From a checkpoint of a small mixture-of-experts model trained on Wikipedia.
Experts: 40 experts in each of 9 layers, 384 SwiGLU neurons an expert, 1 pick a token, a sigmoid router.
Training: a variant of SOAP for the experts, 666M tokens, 10157 steps.
Below are experts of layer 3 (counted from 0) of a mixture-of-experts language model. Rows are named router (the router's row for the expert), gate (a neuron's input weights, with its number), up (a neuron's input weights, with its number), down (a neuron's output weights, with its number) and show model dimensions 0-159. Each number is 128 + 32 x the weight over its row's rms, rounded and kept within 0 to 255. Numbers have three digits each.
Before each expert's rows: a language model's description of what the expert responds to; "comes after" lists some tokens at least twice as common just before its tokens as in all text. This comes from a sample of Wikipedia text that the model never trained on. Tokens count by the router's weight.

# expert 23
What it handles: Word-internal pieces right after an initial B, G, V or K, such as b-ac-helor, b-ound-ary, G-overnor, b-ridge.
comes after: " B", " G", " b", " V", " g", "B"
router:131146121114125126144112212100120120149174074149140114167120151101081073135138120141125142115115143160103150114148130119183128125118113126106105134120116091132150135098164152163166130128121122129169035110143211169100114117111078089132097144125137133117156138085132149153157104171117146128127159188117155121149115154112144134115172104052100104097086097189112154075123155044142199108085137092121195180161124106052161186103135028119131154094135064163129112122104122149115058161116094
gate1:125077126137078135211134114103120077147132090167168085077125092109169100119111095131112065138106075093108087090127153094142119129109146151155130078092135106147094056100056060206131039134107114123159157143113155090101124133167147100184104108108168189140114151144118157116118197129108140094168156161150112140120141124150103177129090122128158113125132153142082158158198093126154158088116136098090120125090119102117097142163139161133133197145124183087112108116045159100103129150113111
up1:143132166144189155110113120136125149082143111156068103121156149114106154074110137145194175123177157164110128145158112105134166150087110146120161100092104118120111155101149144110098175158139136138125114091156132066093120178120100146111162120074149103109178165153146232119101075169107123105124104089125190113165147098123116118167088079150094169108140085163119118136159110150107064112105135105106125131148057203196179132129129171094087129129087082178164151108205067151164114139151152
down1:083106144091151122154162111160133117117122084168114089138138157141123205164098170085090089149134105175159180151093100091168151104112083084162139088093140137136164141159135128125163165159153173150138124164037092167149210166179135119135185120159113138079142158208110100139155163158080115161100086075146112122149136108184114094125120136123113101125151149102133126143048086130176100135105089135106104083173073159132149147093092170134112107133165139115098141101085076088189111113140135
gate2:140107117103024103098160181112042143111128134107116142191083186158079084109110168124097094222147160128121150107147114132130156097167188087117140179171080106177103093120176104067105119119131117173111141126066156130144101148109105103222178125085072095155107160156197098160141146173117153140108119123100154075129123109146126094121124149111172141121132142126136130165110132134090107080132149136125149152136130173146153171124140149095140075103103144127120074104126107069171118126120113
up2:172064093104083118128141179120113125120095092155117144154119137144057103114096172127124129183129121127118132141123168106107126094069140119173205121138128120142113082094154153109145140130165154177146124153099104127125114178122084150160141148086136120169174173143183136213103133162128148149103066106184126148144165064135146116153131106154134177151145147073103197140052044162163166123146165087149078153154117175105178124162151136130156154136107133189158115136124158166207110156156155
down2:128130138096044125119155172107116133127142071113092174186150145104103123102162125196135114078178119134073116143089075130100097156165145139084154114129148153087157147077145053122130110111106130175136108067115144114098092163083132122145102079104137164145178093097126091144050149155165128107084124102167116129119100142125128116188100110118088158104120121126164120117117096137094093199174138073173095100174117122120140101165152059142069071133071081158137118074111099095087121095127083
gate3:101119098133104115132214116086168101116146183139063084123113093182121158127090108135148169141152161109085108102150160166140082122092108116099134124156119079151140146143135121135188152015106154164167127138096109243133091114166069136113145121168161118164123136119154122101097109122114123192185109099143168109107126128149088170160145160181087101123164152149111135124179127080122120111083135124132069091144068140112116145055097115088073113101092113124160140150134141104105090144083158
up3:117107141096117100099143172124136092158116160130113115092132141158137162096147124085118145165118118152068085134126119172119151139140170126117123158151088182066117071118106114097132147045081103141140114150173149172075132139142127125127095100172179126211140132120101084132175115089160106163159101118148148145062104135139105168169088131143185135105130047164128097155155098160088105096073104161115140090149110055111187091124093133114082094108092144142146169078116173155183221144088124
down3:151154144115079153166127152111102110161132156128112103068083126093099101121163154131124143175099156080167157055158171121198142137131128151108091129135085113137086097064131106196129108081139145161113122132063096104138122150117114116146101122114158198161116111138123087127118154150157158143113129125086143077083081143089145097106162094164173067092108090140165080133121134211126097163113162111126100059196162138140101116189078106160116114084085192127127095137137176061155134108166113
gate4:139143139105135171148120131107183108168128180164042119093128191154098109173104112071129160124128128078127092115117056156162078191112121097117084108130116133123125142097092168147168138077080112132117161103157155076126081127110143142106112122077132087196162138045166066065115114088142124135148156150147107085085121112136096138137105148062075183093069167110136142076147141152135130112083140184130111077127098110150075098138110105089135157121201165130153145157097143150120111142130120
up4:127135164092157091107151143145096138113113179146068140195116142159140165106098136163169110155156161110200124119094167108121150091139120228151182129102072176079176100132120079135105150132059086066038139171132087149140114152147119115100159164133111122097160094102159134155101108083123094085166137116149150157118175088098122140092115070132103119127093124099179157158150102092102140188153116064110140142078095073090172171141132130119068131126097177119112143103149124130119153115093148
down4:146086129135098153126133099085156181133142111111153150053179173134067128153122127163155026135145142142089149116089181183164152090124158107149118102105151145125159130168165173039146125123153174112136168152162121190096128149104140105178118161165109095129120101113107164164186155063163151144117122143171178113133147055118120110126087129126155165112106101058113087148131070111108170121092146176096069110105099155150192092141131128149130147144177095122126145112115139105082139144074087
gate5:149118129132122132113082120148182150180151089087114084102126054140131103118124159181116136115093073136123155111121109118101120115137116145085128147075149111119128121161138116154134121183147069088165121102119134121073124143117169153215177107117141121134127087162173052086081132147058115179075096132107144104037153074123119163142092173134115152098168130140116136109145160169158187156101141124106146119151123109130060114113130146135174160158178134138088083042167075104074135162124073
up5:114115143145095179145132109167126142145132105148106103109096193148141153110133155145131115137133189139183054165085112197088136122100167174132136170213173119077122165107086098106134199152119135128116109113173171127163140117125158055030168146153096097091107122095146171197145138122154079113139096125163116125107123135148176124163095096105191126102129152132142095147148102047128086164103090087106108143144164103125151090120161124195130143103133088107098125134164153113155182134156176
down5:089107124169210141138127114118126108103078100186082170098156151104177118152151134113159103103130098098159099116121122150130112111142164178139101163085111131103150233141120059128135092116100141126061154183145126122167079051098184082145143155118120121142139134164157139126171098161102117112137133164111098101144088154154149114140096176046110119058158205107142168133144118058086089146087135131157190122130112116122131041151139138114146136104109134148111146060157123166104135145143120
gate6:143127080173092128135079086108139115139140139103118186075133135188141093144172097135164122156124107174139115130167125146135083163104120063161114097133173112176073193145118102111140133132155107149149151167123107149145152122171085154146131063127092095174083136125192140086094098129105127060139161130096190053154159136148097151181087134076089057121125148131110145078148125146106144133134141127160167175070091143136159116136144068144087120097138128127174115058087168111140158205176118
up6:159114115144074077105168113091119114104096160125104149131042147101139106140101072148119065078118145207123118137147126090117127111145114150082194110131141110215148119095124094089065121191148116065143142169139150133124139153116084097117107137152123161139185097126106144100165122111150179118122122169141117171137132163142114207121120098107154117194136194098126138128147093178129211109171097097104098166113158146136157167182175172104130131130143125070118178121106082150174159140127171
down6:122108155049095088151169093118173153122107093109154147073158110163128108056127119165153097089184144114145108149115115117148149103165091131121150145131132079150107112152114153080103127136186149133149090085095136193095124163151126196114111144115116144137121111095145157150155195115142123128131132098110101129149087116122152163184169072117096159076154133130063149126101144148128170189126102052096146137129167178106136056050146111182147214178162097129109143108066090131090112122150159
gate7:133093124117075172132163150135105115146089154098124096134139137150136181091148129059185115102165185106147070199090136091091119111181178134159146069159117158118147104154091117145089149125111149158153124194081135127138098077152136137109126169091118125134154133102117158204059187106170105146112130152122128075130152168158128103174113160093122111147143141143122148121136079154118143074186076181108087124090110105056141177068152112062097091137124138093097100112141149148129208141098125
up7:120171098204094104083134155137158168121101093107160141141102155148108168121136132118125138101099150115114123073127125162154089144187111131088114152155177156142143141088156139162111102141074121173132172094092148134183095110157123098121213099084196196159107129127142157081092114072121089167169085149123151134155146072104146090184106154149093116129131096131145126089216155195130142112098149134105114151158176192215090078137132123124092153129153163142148121173149116115155161128179090
down7:099119108109112130152133145128157118099115135134134173148174141136139148102097126157109087162184188105116060100132151095126123081151115056117147109180070188106168117061163084186141157063139178159118172119114143179119131155114126087124118080086079110156112119088147140124126102132164070146115092132172162101122141106103151136156083151199121092085144060162116159163148101137112135129138140080126058161167142182097070065130114092061134129115140134102126072189116111144140146097187117
gate8:170134177139127148181136117094093185138139097186120158100092089119117138113126154154101097182137136126146093105117073202102116075022158154174156131128162156164184091082146067119143164134092117102139068147146144168137105150103119071152125117109142135050088132165102116104130119160080113124159207083110167088128082144122133123119118148162112109198168080136149134122122089132141104132173109149118162167133119147124221167111115162123151094135155124141177134069160098119110139157088114
up8:125142119138088145124117097115113155129117112077206141123080086121123121136092093157147126113124104101120082157165083141123118082080119131094093117133166189164170069075131100103142150148136108086127120090102103200134147102095145096148150156124073153053101144145115100103130130122143139090116159142166154116174127123113091172108148166093074080200133066147168157164146132119122109134112108159121131165098136180104178178133113100166151082122081170219167147026112159103149098157085145
down8:160153163162145098143199080112167142161102118118122152137112127133087133107098185092054144159129093134097123138148132129114127099105154130099163152125111101161149154149139115087098106157154167126136118138165143058170111141099139123116130168141127136114120102111102140142104134191154112104077085118168048189083089106116126140108118128166170110090127056129123114128100108083081005148107176115096173094158142125122140180151163156151162225098116107107124160152091102104045104085092112
gate9:124084147096175154174072144095125126148163095129095168098138121104121193155076099150109102121096131145156170092170186154139098173104127077165095174178107134069086139135108123144181119150131194117138123173078121160101135135118070150114139182108104141098156052112093149144133063119119102170130190157122106114154136159111113117142147166136173183145141133107176135145064110143054099134151052109144088117095085174083153163101130124071130074106167139156135097108103090147104172131108143
up9:119107144186152162118072109111043105101185135145181106145128147105122158115176128135078132142070145134159206155129147153143109162087107141070131121120138147119149123154156142080110148097098132107135145128097159129159144155146166136094209144093086115164165153142120115173132122180167174152094176134131108128174143128107142112164077116126097172135091130094140096206107031159133135128073147172118156152165133194134116108092084151145096048170105075129127192142115104146111143089166118
down9:145104129143163136067116201156110127127130126137179139214141111062164125126083159141130180143080131121088106102092141080128127184136128142124184095132094131056145134182187124140147127137128079067125169140070131155085170124080155111083148065129152149138188108210097086145180129115168141131106136126137123103136110111104149095126130153133099129124148110151174080123155158135142091123127172061117125083111104130071143107154140167161085149080172133192105181146123120150154101142102201

# expert 31
What it handles: Short pieces, mostly o, right after an initial consonant, often in names and taxon epithets, such as C-o-heed, Huned-o-ara, n-erv-osella.
comes after: " C", " c", " P", " D", "C", "c"
router:070183074175157113122113176109118122175155117125145068093120122128175101151096130100145119146117112196102119160135148139136137134130052127100082065140073110150052095141102118114112127137143150178117103116120141177122105118109132081169182124148182113171104099117115160170149071185136129197119131153148164145145048132109171073129130052101062086154121163168144143066124133142144153135075117112098147166072126081126085145087115065132132155120174114103127081125163141110147140116141091
gate1:106123106091096186074112086124170161108101135147089165145112142097120117096092177099119101128132102160081098131216102150151116158138173095157162077156171119143082140122076165141116151086181139111105185129179172107112131124156045081135120125178163079159165146145120105166165183122084167165119166070077095172110176126138106174142155128125085174110080120072119137188133109115131128142118092171098126120141146075149153165122127185152179128153184119091112103134093128099092158120111104
up1:135093178137105141097109045170166126078123091152109092133110163127109125139129183123126133127176164172085144168138071108123115141159202141142147120165125147113124126140107121149105132115192122024131124128188199132117132126050113131140130149158140123152159199133123121110149140142110175163140088076164136137083166110170092146122159082143059139117075142068099096148154114116137087135122133161108064063119179066161139128110154137184144100107121093116100100103110137127153199103118081
down1:149152107112095102075157159113187120153143087134174163178181138116151144100117074100130100142194152119115158115160145079103107124101123088162137082169179129144157140120184135153168163142126168122113151127172160101091161101188111135169156058102170158179146121151169193128172124172095055103125141052103158138144146106167091088108086136126119126113164040072116081141104123117134164183151167112133081158151165125107145137081083115086133083107139123121123129118195113115138126106081143
gate2:142172072167145172158177129096141113178113178101107140130090128096143163164167157105103111137142100175103142128080137076137080129094122144158139094186106124118144137130102125081177111216179123090217091102115166120181106154140138123141115136183145137107161148143163133142085124112131075215113139144161158141107095152132192172113116142170132102115146127136142147153095152141139174080110094142160134143102087092109078149150133177114089114097054221150115125172111118097053117116141129
up2:132171084120152121147125071089139099093147140070123171070138050195148188104100165070145089115169143110111094166106115114146182130109128122153123143158125149117149163106124132127179083139141116123191097136092141142131160076122159175151140134148140104167164145127134168134157090109148107205100150122144122130152123127076116119114154153148115120028135089114161131147131108145113105196088066056164118103051111111169091129174183086089105161123115138178075102147126094093123091162099117
down2:163109122200136086162159091149101050074126116111139118134151126121107124135124172173142090172149132112134103104141106086149156178166149120168123095086172129142125123095149085114115088100128136137040120139154115156080082150149094208136168125101110101111098196187097121185133090168196167125128086104166141090130181163127078122146167100176160129157102118177128082085112137122070147129110150091167096146168101089120163161113202143124097157144089116127197139154136132128168131132141172
gate3:121092109138093149101115125098181116116150106157102078124135162121184106127154097134096188115131176122100096139106129176122074116137091143167091192137169130113133128112139171144142081111145157117159130145128130088086135121123129104141135165136121174092138124131129103092172140107179158044169121168168074182130145116123097151221074114171150103181113119077102105121083124129181157150156118074081118091112148079152105188128155128135160131048189066161125156145102162098123135049074151
up3:102160181108120106075072147154158124098125108124107108139120163140113089113133083059122151146193158153124136097154136103104107138144100128087121134113149092156126114125159097182195126187157121151192123147110106063120171074154168173081111031108113098124094129127109200121090117104114122130142055162103122176102180177159108112088088114123153149192149139162128130117107077137149120117098135129091086045104144078185154106081140083118131063107154120127107122103122105071145091117130111
down3:110063126089184136075140124142170121176114106107154099174102175160170082145111127165072106091094087163126151129199169138153150103136145110146168146090138131141186138081133148114138097155164156126123107094183134111119117057144134174110107134142135104121106181092137074142088163107071121093169141135102081165101101167121199120144155140131155161149163124073156089061082193118094097117167136152145144111117087110078144182120098110109078164143134138183107205128108134116179143142181126
gate4:143130123131151174060101139155096078142149143094128094106141106183126073138155136142129140090121134101118175118147124098136164147181092152139086138146131167145130063102156113116100061161125146117138140135137130096081119106065103117107107183141149121068145115100159093135148102063138129139109165132125103173212093106097161125194114117095172081130129128128144169117126117161058096167106054106137144129167157114085151050146205188123148158123146080079130146103067104110086143180187117
up4:176130106122182121172105115154145129057121108165095130115114167104133101117142095115168072112148132136146098123109123139173095099084135183209157095145225154141177074194177126109148142143115099197090158125163073166110129131130166124210141095131051108153106135159146106157143143085095149113129179106106223098088126124179083156078121110147113135095139103146139140112091149145133058092124135112152064123121106128112178122139115117128070155123129138126132081158143163136126125113086153
down4:125167111170147162068154121167142071156133125153177100183103145146139152160108064103141176086129102158148142112138095171151113095170084122148104126090151136103155111148127119131132108136139109194142092200151179101047132063123098135157134156107162064102191148082095170110184157186165164104131120126160140130185060162122151105108169155127203156085136103117095155156115108126102073126100120121075120122097125118113150135143082173168138087099143158170165089136140174152116138095103077
gate5:163156150084089096150113152106127132154115112112151109065165143118177099124111143131093071156129177160167127086094146082130143143109117144098116149121150101036106157140157175073154134148135112094138154159156189142113169160113120192141116090155126109090160149083177061154172083142095091167097075122113103133065129120154146095164128132080134138069118105121135205110107147107110158132141109136139099140148168131102183101140178091064095152090176110105187117062093113097088122050113139
up5:129163150161175197113110065069150150169132141136131125087116093060116138130139135123161084168104091129171142170111078136138100115114151114167140114112110154163198122157182090119154113088178118088171102138088135097169097127132113143159122085143119134115104082098124135125147125186146155077146102119114147124108122110101126120150133100124149200114090169144136051089147065164158053128109204103142096198124083168125199159133168153129095145138086081121109112189118178183116132129132172
down5:076144151082127119159097129109136143119106138160173116100118161076124151125069113105098130119099141120127077150188121091164135171175160108162151184116144087125103147125130089117086129158159100100162075148144075137120112137134085125079116042144195095171188114086099125050162123103148142098155112138151040100136110134162112143149181123116162162152147110119129111070080130082136149160122086110129103126146095168069148181165178153144106114138138113112094137164033140121126099100063176
gate6:093148168087101100096113185053111143123091202158028133123149135103112129115102099135127157071133123121169082132099162104099165082118171145105116105096176148116170140131124142145122065136084150121107091151155088010084124127117116116120160093171120102150101155155139130154085142143146044129114092161076145124101135115173162107100128122142154108114139137131059083110137074139157137192130093113128167086065150082121082112120118067093130081124115143114143152116130073110110129117131166
up6:186083129143168163086084127110130137152099134094087069114200113159174140149133131104091145143151068142136180136105096129072108137139080116154130113111158176110180096108049146164126169083130113095174111086146170122119209158100154125113136058174108098076175122106121108038102126173103086151109094160110121116128106127060107116123169126116139108077106157124086141146173126125149141128151142218181109130145137108078122132152191121140157155126127106145080162103152136181114125156157127
down6:109101148108072125085150112081131153129111136102143103060158104109110103159092134147108150093132133172095162137082137112075106146070133147081138133139207115069056089159125085089121120143133129124067080128131067092126149139189122084153109105178149089125121200091139080108108098167104125098190077152146112133136110148078101169059110117134105165163113137137115112122114140155162175162085113132130148144105137078171109039173130081142114104135061200094148130108100121145137088106130129
gate7:117119055147154146146123151167119119119095120078125162167173062172116087126147081110171080166177097134142146079120097174165139148075122149163108090140094122075140142150115118106063189118121143162155083097179152071064162085072145135104140083137157117109097104133144163117124095185148136089165106143099125148097139104136087112126112052164113130137115144182140061137153158132207121129165154147126131143120143179100176168156138115156090187068141099161151092113136166175126158131096098
up7:063119073157093085140124089103151148184098124112149057080113122022127162130160146096075141102164088119089116155157144093132142079094136097087153173138132143149139139120159160118139127134132151142122100121079122145143127200106109185114155152089105138091149122087075124115068132178114102120134085118146155125146085159086142130098156122172112124119148122141062107131149060120145127084129136093109105107147145164158097140138181159197099127144120089206148100166184098080158110174140053
down7:079123130136098164069112102148080188162099097090100081132153116163072097145163090122127165104155164155108087135167152076088100141151137165119121178095136162142105080098148123160142181116109118165066130160127078196137144065163181182107084112150088166130087114110115124242071096151108134089113114088191131116098127136105134122123169162160084090110128098110108114164153146138052082105129150127100108184125127118127120161140098153113100129107161108172160150130129093147111132126061110
gate8:155105124097169092097103087087165117160124103070132083158136107159075112150084157088119179098094113144077151116118113159208139153137165161071137161084080150127153088143120147102053127130060191145153138145072114123152155141164116105138151073199089143157160133133064108085158096160070128143100124097128137146126153128108111090101102108080178193175090121154127105113110139174138172158134135123163141125169175136110107091160094105128134072154104147107114141124141100093105187100079187
up8:221152140152080148092146111174120164139153072182110126189087120144152137137140130127111105112073138107138092141172135074184144110108141216115153121141059048141192128116090170071067150069123157139152112156033168159090116117131107138080095113154073132129145109138097092118118108160070136139171126146098133150128119090111191105145164094116196142141148159135162126116089150151185178083136140111124124135099122128106132153114108114120146129136131122184154185129135159126123176098155133
down8:096134139134163139110140109112056103136117159166097146151132143114108152151099116106188151163134089105134211126135178076105139115108122117162150121160106127149147182141127173131046146196142140131126094144097144154086132138094122100107154112120042120158121115118151114147130128120158155113094167122107115142159114149086177108155085141113089206059163169186154148137093125161150065129098150119189124145112122182211146167125170116057118131021145086117169128136152129086162131094114105
gate9:145126112107134157149090141130105099129134093111133124163095145139168103168115171116131159146079096114129095155083102166181147161103104115173155108121114167081080128142166165116139118138137144133152148144137163140054093092096138066161113196125069154180130144219093148106144069166122148175126158124042118126096155093097162135180121082094162140122144075177174194167149176109129110109111176065150119159183126119108159143109110101104124184111123146080140157209098177131129109108116107
up9:155121075085156089170145192106118129085135127109147163083148095109117099093169123106108153128085123130134120097158128102122085143138151087100101168135114088188141111119153130120173149193090061111098080120147103166099140089118119134129089142080129072158107141087130085091093084066141150135134095140179165157142133117128144086185139148147120162101106143081132111098149128143000132126132171105117127194112179120067143160123158099185165105182060134143111093145124147096082081092117137
down9:148130108173101130102125147155093153125143117171140163072098193134145095131120124102095151116132140179126137145129141127189191138083125103154157120105161133117138168180123114146172165089142129056190122044072143168147162105106143127096166136154129084075119111109093158082119103103112158035139131134107139072095158078154145052114182086152144116122133128111108128086140141119057137093105122159101139113051105088106177112139095110124085150095070119099136131140116192146191161084145109

# expert 24
What it handles: Mid-word vowel-led pieces like in, is, us, ri, often after l or r, in names and words such as links, Karlheinz, Denis.
comes after: " L", " R", " l", "l", " r", "L"
router:133131150176154117097116133100090199150145071084139101093133176131113099129100128151115101189084125137107158137213152125161091128114096064064193099115077093090157060093107147138158104122164160146108089153153125153125091143180143057126110127129155154131147150097133131186175153134136084116175107149161127174137078130065128082136120102071073116095090128117113094094128104109150105119135141148146139130134078112134085191109134109161131113166149111173158090088120187098145155162066066
gate1:081096127129166166187067150104166092086153135102106142132147064134137155100108149154185149158093105140144098092152151120149088135124142089121192099170084083199097146101172188095138140108125157131109116086090178101168095096119165115131136169093069081110098135095124139078193096136117120073155127147102190093205132117141128099070161163123123073132138110152145162139134137076130121105083095158194090111110126131103119115125109102103119126159100123139166197066184100167128124091138140
up1:134153142119123116088099092123127153156142095124111148153034082128100121105160163092100095124147116114177154136051097127201141151120168111148115176072128154122130107159148179185161171134059098073136170115155142211118133116158153101123095151122177134162165154084115128108062134110200144094137093112188093150110128087103082158194147129148118118137163146094165123177168111158156129095134117119095133148177168120105087088190181110178143128172128180116097104134107122099149174144132126
down1:179147166111100109144183067068159080094151121130176150149161044157121170155143176138191140125132179156109145183096098136152116075212101118119103097143121114108145166158113130085125100097129093114099116086094088169101178154132117150140112111147124100144128165146114110199140151116152234189122157137138104125120093121118158083108152107131204091138124155154111156164107137083121109064148166091113088145219107143182112125104096145108127156108143140082136135138147117122095125165148127
gate2:138150115087133079154176147092080177105168139062161152153142085146114177119152178044080115129164106175120161127124132188100093201141130096140135097133092134137115107089160089100176172094182095159181204103118145089153112121097158084104152178073164120140118148150141134097141150098131133159127152148056127161165097127112139141146099177082151162142155159119093132102113114186083106111060120126142089104118123098135127127104195108118093071087119125120152064115136132121143077131168168
up2:134110130125086088115127100141165126128142144243091136098193165132151126125153051177141159112061063094178144087091157080097139155089154099121114115152187071140158128109078129063100098127123120118173159113157129145063138101134134088124142139158107149187116101169129147078148098128157164131127143158129099137155117076140166146058143170095099147147163113115115216142163129105080102120092131102190154133153115101154139096113135126135192112141146122178127128111151150167178137082090123
down2:084125104111144110063114122164177152105141155172118148142134049120130165111154140098156135042123158157072160080108137133112100174112135141141146174156118120089186072110158140145111126163132136131191097134148127105132166072129130140138197184139148109082104105174160107176140146142082155127158126137160181072102144107147114163196020146170141121141153124154119142134126113139154135090112128141148144037123050103144111179119183170126128148175109136108178121140140178107098109145103157
gate3:077089098157072118131158079137097038114102111144192099122131114083084121088073166148102120081195097108183098132203143122175142173128125126113086114129160130118102156171157107113163122081134114034179186192138108154158138106136103060145107170112132096117088122134190093157130144107100112099110118093098124172104135127083131156110131143163115110129157079119089079136161128117131087123104111187134111140151115180113119142103089136140083126136152076125127177101194090127167117137158095
up3:130113134106161141126164114090016161085163179164185142145130125105073148120065147128184131152095137124160172188136099136117124139165127095151189078068176146102095089122116144132114162133103103108132142193101162130118181113104105100136134120145122112101147097114160159066166060142125105127151129109133110118151198148070123102121074128183091151170139117149074163149137124196137124097098096147146131124119098160146086149168059103191082144121160117113173136142133104165101089181150153
down3:152110113094148122141197144140132132092144092138176120110111086107157134181115159187051144093121124126131133131177102064179095114164179095092151140129126118120100087078127165068133134153158137095140110106171097112091159101197099099118128129102111072134183176162120122167080117128088108140203084052169097120150104102129102090134109122096087171125127143090148149104152130189148078169101072074087094123143172130189181179131126147077151184140091113130167126129103112106134128134143162
gate4:099207189105138085167115134155173164106092150161118164178182144089064145103106193123151144068117119086141133127117088130147097125108136124185188156154118036121156176116125139146101097161089148146194111132153102128112117135116128163188096177101144096157106155144127150062134072157104154085166106125125181133106101130119147109109105114148183148131205125147165148121152117116133168131162107099204108152141176079106129105108091091130152102141096158054152126142096117137196134139142113
up4:121089116133217095140124098149106115105167162131146137136166138085151142108130124164125077130162117100153089122082074107118131177076086123127121146094172078163142176076072128187132119110180104130109151149156098122113098123196148145196110156070124147086161142101125146144132104135176174095186201108126173176096088146116157094156102157143141131129085082150148132118114125184155120055069148160062087100129166080115084113091084145122108095131133086083091108153123102151130128183143123
down4:151139128081127147096183116122127104134121115135103168104142051088098158122115148168089182135150148101083121097100075093155109103166169142195101055200180122081144111123108136144101101117148106207184130079126107085143089107157181103173101093163089119087158104122120178075130162135172111139169139144184139121131132170096206118184067135154096123128097155112173151165055119131111120072148104095080083157084113132103141107142108111101143129144132081111148132143105122159106169142141111
gate5:116102203122128143147126054090117118108096089132104137157127142164158144138135091127161141067099139090059104170158151138088091086147097121087116134128087169180121145130151103152103139157139139157120166087089111099174121194103139089110185194101150136089164139109133067126068093155186151124145147081103055131146111164145169087113130108166100171068090157186151176120177135127115127075125111133083060132111115114134100144119117112053139187102160090103137150157126139097152123085082120
up5:121106210124109094120148180168132119129148162124218197157141105099089144163062125161119146161102137046128182118132155087147188139141107146149130172130117170098105096159116137143122138129087125097094114100141162140129151112123137197125047066114092157188107109131129128116213101109164151129121160157099129156112132127062092177102148089091086103160112158104148160146122153100074158176110099128103131217123173162131143165127122185173117121113144158100129098116121109145158168100111140
down5:057105148130127140117119085141155124072140171084077141162095121130084103091148083122111140179120140130171127090175112081148134134090109199148148108133138111146146090157086082150119171083136142128099069115126107162116121137156122127071112141059126173190090123113134118134102084110162108162128098053062182167124063131151156124084101142132105126168124110174158097163153153104097111120174156073179104147133091161104161058106071130201103126055095143142143081123105145159159113134111134
gate6:108155119126097154157084162103183069159203106103122127179101119122141138127118181142149117136146077137121127079108151140147144163105159119096126153156118129167154108121110120120144141088139126124172130139121111216075135119095105117171139107234078170113158129163105157159204189112109133142102113149141101125106120131162153151154081147114174117142089057137163080139132183136132040134087133149158165104174112127091134064134153144207203151122163149096118111161111124159168151155166162
up6:101103115152118171190156128069173106126170172129119158129129120134142103139091140058155137146195101115155115132123148115142108149117158092141179194133199118249130162128126105147094083156095142100152079150096137178108153174096083136179106148115128101107141055113163132097128127127119167130120089111113090128117145101125118121148143112110123094069189126095173108128194097121120071159151105158163167120105089126136141123074111092162091119159114101195107106149120123148087215115170168
down6:116191159118098097146078211106083103122114147106120070072056090150092064135184090166162146113100091147121096105187165106119108139136115123124106206155121109155131137058092136119166122160116154157169178141118126176135106128122153154117079114058128141137087163135186155088109097089146081107124108173136102115074087173146107149160164070156139104121126148110149130125151149064136110144169103155171168144113175111100171162118148131148152101162108160067113139098113130092194139151102151
gate7:119080122103163102103097163132177109092102136175095171141146098104158140154042146103200146122076136131153106137116115151167112158128132123122092108095042178161106139132129090075112148155105149195154111089102121079107155068142146190108141128110089181155100133139089193156106103157183136120181112134172117103132134056079096093141084097091186101148151082145126116085150097130224187088129083071161115121137142160127119127165110136150141113147110112096110140131125175144100142152128133
up7:118155168125074100126117178100159127124115159085103094147126149093132179177129138139121153125168187092175129098136130149125155076153138124151119143117067053172200123155142179125081103101155124154151161122142186129184150085132167138154108137172145142154117143089131129144056096114160061125171177085109163132092142168083197190135108116108111135114158068113151113121153085086111122141139081136128168168102115097095164158125151120072124121112127116127104106176177112093198109107188199
down7:154109135080146094119130150200077133141110133158125087160150115140122157158133094145114124044144194092110168133131147171118106141138185131066109120143103159169132167058109127160101124142156097111195197127120131123112159109110102043164101097096145121163155095059140154088136099157102106106175093115142118135115082153107176092152118083124133118142186163068164069145140127084136060126150164105155175152152105167106131188182101092089154169081125116095140091145134170082116132116148125
gate8:098146113140100085161137143149125118143112138168105151165190151129071138087158110119129129121114058202198119145191113149143068131146108162161107061159153111120151117078136060111131184161160119104132110171111086135148183141131209125107145146138153097123126091104090082135152079125097157162093133135129123180126056124138112202059129124118120110133176143139150117160104130100124127117156156140149163191149098181124130069172121069081161125078163139146153099062144167148158123161134168
up8:135121141185141176138139150111136153150135078093144171160090149154126165122131180143138090150088096156074134151121108123136134155143132088175061158113132176137127151143066072168082137120104125161171152145169168129169104138175171169101138133094120116049136107066159169157119091191137138133117141193162155168135161132083121206097135093114147211153083117147110203136095113145078101128100089124127102109067115083088133126166064175116087110149108088122121121137142128134197147120125119
down8:179139102120168148108143160120097142116141141135151154105199107102105207097150114116114126164108159146166175092134164113148146122095138121155133153169138112147131124178063125089127133188156091167174141136135095109115152165069087135208189159103104103128120052188214126183127112083108140099196151064150156092097113153096117106074093147134104131124170134171114076147130172131161124150143124069138071164114106136080116105141101133092145149178103138084161138108130069173145161131147134
gate9:156147118123126110107135161132123183087159171076145113150104134130107102111173123122176175163090080117102093134230073088155127187035129124128130148133118143112087158172109141147116092144136191161153134121138137119178104153106140175198091159045119086118153178124136084172117101137099113155112127093166046176147150107092087132114135102170124158085096130161068147092197150127085163144151127132127171163140121104105108094143096121139109155083093108084157104131116173170103124118100119
up9:115110193077136105152098121106113137122103166107165098130167101127107159147137166126094167085156148105118162110090122135083192096116093188161128047099098099119145164117119173108122110132091153146133063134167142136129089161164129084069150024111101207121095117141169136111130073097093172139194143134202149157142121109120149140092152133157094079115108167105092142157078120152133114145132143186127128122128239143146103141138135162154109143058152132075151125138117140098133133113171106
down9:156115125162089176092110168058109141115073120133124105139142079150134100112132154090151082140064151100153139087159104114115122137118167142162121175132136117076147121143045111185107195099056138113085128118109084155092094082110142125140096134166133144174132132135128072071202122140090129104119122090109115136139154156065154128127209158103125102165096157087097176137146133077161088174147097139106137140157111177167127181120109154064093096151142117107095113043076155129101086144129131